Weights of a small mixture-of-experts language model, trained from scratch on English Wikipedia.
Experts: 128 experts in each of 8 layers, 80 squared ReLU neurons an expert, 8 picks a token, a softmax router, a shared expert of 128 neurons.
Training: a variant of Muon for the experts, 523M tokens.
Below are experts of layer 6 (counted from 0) of a mixture-of-experts language model. Rows are named router (the router's row for the expert), up (a neuron's input weights, with its number) and show model dimensions 240-287. Each number is 128 + 24 x the weight over its row's rms, rounded and kept within 0 to 255. Numbers have three digits each.
Before each expert's rows: "comes after" lists some tokens at least twice as common just before its tokens as in all text. This comes from a sample of Wikipedia text that the model never trained on. Tokens count by the router's weight.

# expert 96
comes after: " ", "\n", "-", ")\n", "|", " •"
router:136119120141135127100130139125164134128156137189152108101090149126156106120110138105088136158128085097165166126129151107123146160098125151119102
up0:112149104140103147141091137096129112121114097118199163090114162149127111146108104122082139160093165127104131116104164156126126140177111101098126
up1:106129137163114112168157161161135144144126114161108097139119128096138154159125110140110121172147076101142115160110210120118121146133095105187072
up2:132117112130124144129127115173104128117148065117127156131140132106128103147166109108151146147149137158140164115188143133113130166176085123133096
up3:134162076117098125129142119112096123138141104144119130155099085175143127168093120132147143136119132134081137179113133190125139120115112147155076
up4:117153133129121114165104149163164169132138163137146106121086136137164140129117157144109138139150140130109139118145119163151147100140109126142123
up5:111139133126165135137124108087140123078167171139170132134160090154087074122092118099119113141136097125123138097138084153150124092146106114150138
up6:121153118175183143153145115134117165136152177161143102121147128137139148152117167123120115098085140135105159120110141157137149160103116119088157
up7:132141117111132130104141154108118155134149120168140124124150096136160162120137091122113127116079154132128133103094134122149135120143119130119143

# expert 95
comes after: "\n", ":", "-", "\n\n", "^{", " ("
router:099100116110088128107140119136158096161133172158138079123114156139154101133141142101139155135094141128170122098174136126103131119150102175119091
up0:098112139128136123111128127129120155133129136090126076182177103156108143131141184109144137180154143111135155162114109138128180144159129121134143
up1:153091162107120152119124144128083145135136131090146159144107151149144123139158128139160174144117117139139135073161113130094120162147120129110106
up2:193135093137109128162136131153102153151107105111146065105102148128125169147121116151143140100111088107130116118151128144087139111121132127116149
up3:149106119148136121131109116145152133142096143121159080159122161144152122112138135167104126096132122074101085094152129136078111111142098120098142
up4:138126119114120166154163151091163113118181102128165136145104108110098082124137102100142159125092141128113100124147155157108130118132167111093117
up5:105125139119107136118102100142136114139138098101175141117160140139115114153116156089103133165098155095113107135176149157122114138172140150173119
up6:112166142148088116137113151167111151113142156128164128131131114103115161141111146105101139139086155059126123151164145100088130119131087091138104
up7:147110108150147103103123136120137111091126129093124164110096152155086143108074110158137114070137092138117107156115115132088125136174150167112126

# expert 34
comes after: " the", ",", " in", " New", " United", " of"
router:112120174094132157116088133100144098111132104111165094157121160129120114060125140145126139114113143144116135102161116145124141123150093152119130
up0:103115132095128174133107138151145114146160129115091122110121127169080173163148154133174077111129107126151134110130145141141083125137137129156126
up1:139162125115134124105123130141113102114104134165164094120103145182114127120089145101146131140140129107114104148113082105155134091097132096111176
up2:134153107131126067081147170124132156113159104147124151074102115145074166097155092124142111125111178104177147122118110123098143134134121090114138
up3:204113136105123106104114130139146130116142104129136121131115107132133174160149130163115137175157116131153147129149131096098116170124190126116148
up4:102171109119105125098117122152156103082133136103133107111107135147121129165126152119140107109087150100092141151142082154160120099147145118126108
up5:090148119138143121100168137145131114108125136135140148120094095139103158125153128089117116123171129134145167124147130134086115129144093154138104
up6:134089105066092116149116113083153118109109108098113121107101118152132131143117135093136116143111133160147135133155125123195135114130089109109132
up7:093127087105116163088082120125166153142145143124129138122126109189132131130181133129165114128121138150139113115139141096176109152126142072140132

# expert 101
comes after: "|", " |", "-", "==", "===", "\n"
router:148097167141139156158119102130161087144150174160108137140105189116180118117081129091136141107105131123147140110121109143138152120124141193137144
up0:127126147117118121115104114148135170112109118142145087153111126110124153087109121095110117092186114127143176110100123113137138161114121099126138
up1:141095138127152139149126150130143134163137114143183113139177150102189144121133137158105150150124099137135175115145110150117154159145113160141145
up2:170111168116139140127116112110112135123123133156117160131117107149159106114120173132124146122121104124152122147143134126147119116137155088152125
up3:111115144138110077114107151122123135128088080150135171111116104164091120122142097152134147154130118137067138108085114156165138155152148141105118
up4:154125088135156126105143126121128121142119158125129095154166127143133122133137112137126159124105148167128097122124115139116145173139098098099167
up5:116184130150126119162126138133081064103087170130144153134146109106121113148111140115143146102099114150149164136151138177124099173145138108141173
up6:104118172107166143143137129152142139123103137113121127159120090133108156103098125098107120126132142082116112111105095108084118143147147125150149
up7:098155150109148142115125149093096130108186098127091134149086130106139097110130167131146072135161178126150114112129130121125106159128173098134147

# expert 52
comes after: " in", " at", " during", " of", ".", " for"
router:129158159069157160140160118120086139126103143105157126110133122151106159175138173115112110178104087145104144154130101121106118123147108115134123
up0:138157144141090082152189112148113117121101125086148140165110098108086120152163145132155131144085155100119105125140162141113158105099104117087173
up1:126107113100080112134169104150127175112125131120100095154120080084115124130132126101128132120136140106126134160148098120149102123122128103132139
up2:136082154137129117151097093127146132137148153123116099121107093134124124141125124143109148114131128106119142118148169132139104080106121095116119
up3:101138154117142130099164156176112119129130138138088126119165088120113121142162099126125095147099107075118118113108142176162135090128114103084123
up4:146110114141138143144146138112095092142112133128132125121162158116111121164102121135113143155141131124157107131150147135105073130168129069098112
up5:097106093122110159120136111122122113147089140143096156113117152170146121109124101129134147165140148122131092115125104129096151126100126134118139
up6:146138113149106131085088120152155080147129152144145172147139124122111144090133175140148136099133118140076140128110178153117161144113121079137125
up7:088146158163152140159121139117098112146065154138125139129146136121151147176139140124125141096122113120150148109121129087116134159129113140127108

# expert 41
comes after: " of", " in", " to", " for", " on", " at"
router:101120091104164191130171125086108123161117122081143130141151154120096151139149133115099108139112137149080120142152137104108128131117091120134057
up0:138093111160139115147114125097145093072119095102116164137109133144118108121140130140172124114151127182108145080107131154110100087109123175093124
up1:160179129150135106118132171108195145131098111145166112107138131116137125122143128108093222069129117123130140098084137143099151149136137117067126
up2:175125142151162138114088147123152147140137099153121077146156124105152150145094129126147140101134191099132129160147142105136136138088141095135086
up3:126113101113117115108136113152121151164140153125138124147108145150123099156101120112090124120136120141149142144131155119143114115130150144145126
up4:118176140132149173146126137130150087109155115135085084165164136137164144120104136106145148115153128151117130125136146100139118156132151109141141
up5:123097134126124109120110111150153122132157143083155124155144137104074139130137162139147118136109097177162151097178155141062158126118088110163107
up6:116159137093123118113084149157130138068132179116161161129126118145120158153157141080133128136106121129142104083143123144139097122117123102112118
up7:121159134177104130172176103139110139097097147144143156106162104165138109109155171083145160138134128097139108086090125139096165142147129101101175

# expert 98
comes after: " the", " National", " The", "'s", "The", " International"
router:143151131138146144156066135094138110156141096087151145108133161127100111124171191130122142129102130155116117133124124105112136111166124174121145
up0:166121083154082116146144153140127108114105141105122106111163110141143071125115105120128134161133122137129116127156099099130147142104146090072151
up1:097149149166126128126109108088166142119124135112144093118130086157089118141118133113130102141119149119129101159097104153166130158131158143131122
up2:117164091129133085136109127115114090145154135102075177113169075075153110105113172114111118159133107120081136190061163073127151105164147111151111
up3:169144111117160157112137125096116139126110139146112106122158147150146188061083127136116107120137119126144144084138141158119120172085150133149148
up4:107136109133152094154103164119178167146098161109137103108126136127171155181142099152141135122115132115172113156173123150180128146127098152111123
up5:136133063119119124138181126133062137118129133131130168083105127121129192187102114151128100142159092096094114151087159120127144166148160110092138
up6:159119122093137161153118143118139123163147135114110118106154121124127157113084119130151139132173105113158150150116096094120161084142136102134136
up7:110078174125113103134143164148126117091091171138131137080169084131128129138061133162081115149106156158154164101175160118109123124124111092144109

# expert 43
comes after: ",", " in", " New", " North", " South", " United"
router:153101136089133155118117136105185129123153082136147116124154138150118140074109106147119142136128101147119139093129141125136133119136088146128118
up0:134174120128138135100095097118168100138139176157158112127140129145144124143117135123154152061137163132121141153144131153109081111091149125142143
up1:151181152151119151107119114132101101091138175135119137130139107133099144143102166137115121133097119118145113132099119123160136113114117122133167
up2:142127128113145108082103145121108127110134109155097093116129118100098139101153105130155177099131133153164133143143063148094143110116089110122158
up3:154135102126164124153187109151094130098123168111113111153173119091107125113139116119126139186172112117103060119152117146120145120154134060151170
up4:127146157132168150102138160144126139096124088147112153141158122145128142141149098093141098095160139136109151138123122153117075151132125150086106
up5:153116125113103137081088122135090162127084135117145101163136131080121126114139112119126104112138117129123147101086113137132156136118143107126155
up6:142070191073138166151109123111156135130174130144123101130102137157177132171122147131132124180100133136104101110119135110156156118128104162159092
up7:096098128122103150147068150106112169098097115150109121123092106170110082108139110130117123127131086115146119135122134134147131117123115141083160

# expert 68
comes after: ".", ".\n\n", ",", " of", " after", " during"
router:117164139102162136143147148155091123122079131119117169078141138126110109134117111067077125126110107160114124141119094101073149155101113142138124
up0:127103148116096142139167119113144102129092174125121095178122173136109095133114168192135093134091131105103119108111122144111126116126111155152063
up1:106128133126162118085093133175117119095108120174122105122090110111123160118161108144141145135077138098140131169086102118117161132110117149137127
up2:115108155144095162134139077127141132107110187143113137139142103182170125165080123064132147090144132094153135101091125105142153130122061114103137
up3:122130159127138148080140129129112112134097125122097123117097103128126184154142135076110086134145110128141109132163113165109135152132138137150151
up4:142141163121144110114146116129133094165165146149110131132084135123155137144140141126138065149112171139095031122130120121123081121130166128095153
up5:090178168178154145118142103125169074136089147134150119131092121140111146094137124145161088123105130108143093116154127137155150109121115155118102
up6:125143091109146114092128107136122133106113133118170137135091153140139107168126125145112148147127160178122138160141143153113109126155125110126082
up7:092142144134111131145132124130149156122155142118130090153127167140134133135124104125132116133127124143145142095152105111156125134153159127140146

# expert 123
comes after: " |", " was", ".", " a", " is", " in"
router:094138146137117145115108142143158133128173109128125151133088117155102143136105124130142098124158127095127110179158166105112097163142147159183122
up0:089125137134157095136148146147157116147098122124129103168073140124117118094123131104098119126075115097169063123138126149103111118166104144117137
up1:168170112163089171148114096148129114127115150157114128111143125142148122145132125118121130113106128131134142124119124107159147108159120127110149
up2:106145132108130127143144100109102113139127161112165131134117114134131165119163121142115075086117148128084103120148152114139098113154152155152129
up3:144111172144108170106124137126107111116126125123090118118112092157108124104095115120138120132116110125131101145135114123127129104102135113111166
up4:160124125095092161111138098166120151159115134084106107128132093140112126130135146125109135131160096130149135104098135148074145143159151140113144
up5:123141101113105124138116137137189125115113120145142077145101106151091104104115112135126104202121157188176120105137100113130111167119127086073136
up6:132083139105061154131126110067150150128155130138126079112150112096151099117116165124094108126153100132120112057122130075132140132129116173120134
up7:095119115116104112127149114150118097136156089091097137120158153132171112132145144170111148108102086104129062112134122082159139137131113112108116

# expert 51
comes after: "|", " |", " ", " in", ",", " –"
router:081136130168142116088148089153123111121108130172141125148100122137162120146144144115142139134164142155112113157122164114088105120124122168168094
up0:122140115126102148092120132133157145074167128144133110124171138121163112156155151114126111156144096083095184121107101108157143135106109085143144
up1:140128124090140138159128122100113086146146105147107105171116152110142155115139106135117125120105131150130118179124124117147145115142161118107109
up2:135071114078132172125102108114145149126121086113116124145149102080113099124138086132151119116070127121125102149130159166119115127112130128137098
up3:144117129119129102144175075083131130123130127119139155124172080096141103138180147140105137130122159147138107151116090152108073126164140166154114
up4:136141109133157089172094124088109116136101091101117144136145129110121147088113112127122077146117094140134076104140123102146124110125167168142122
up5:158166142141189115151138135158099105112123130103159140089131165148154141125149155099113149093113109073120138065159114194140155118152088123110134
up6:159175143122130160120108146156160157110122130144126106170113114146130123145126093184135114164121157128152152148143109082122116128129133102153173
up7:073058164102105114152120143123149098105088152137095117082128089095133127141124137115155130142132120117143149130139158112114110126118076083110148

# expert 82
comes after: " |", "-", " by", ":", " USA", "="
router:113152104108112133145141139119151114123145156099133096157160126113128125111127133152141131096103136091118091169133132138123166105132132092123112
up0:138130165075171127137119098131174126130149138106151145136121179117139119133139139126186143120118113116169171104120153137130103134163102137126137
up1:118084174122129158123096140100152144148093077132115121102132085114103113133137113125147157090142079160123151104145154123149125193054137124115164
up2:176154103158085143099166101124146138092144119088146102092177113166117149117132107105138143138133136142127113154127145160132163148129104110128111
up3:107110150178107079095127147124146104118122116121138112121132117179127140109117080114118120130142115104121156117137116116142132100098129127118164
up4:108125113121115107114100131112126071153133069188107123107134130147163165132148139131128102136163105134174159148135080130110099074120120129133155
up5:105170144142145105109107120162122105133122162127152132140153193129145144182105169124150118106157184144126116126157105091102127117137106149106180
up6:162127107081090113117112151109147158086105116147128111108136124182094112149163104148163115094081117159100128140101110117120134151088156176124112
up7:102121151098127119150120109107090199125154169125119183155141124068136124102101155133123113125105126131147084123129155152136144115158154145088128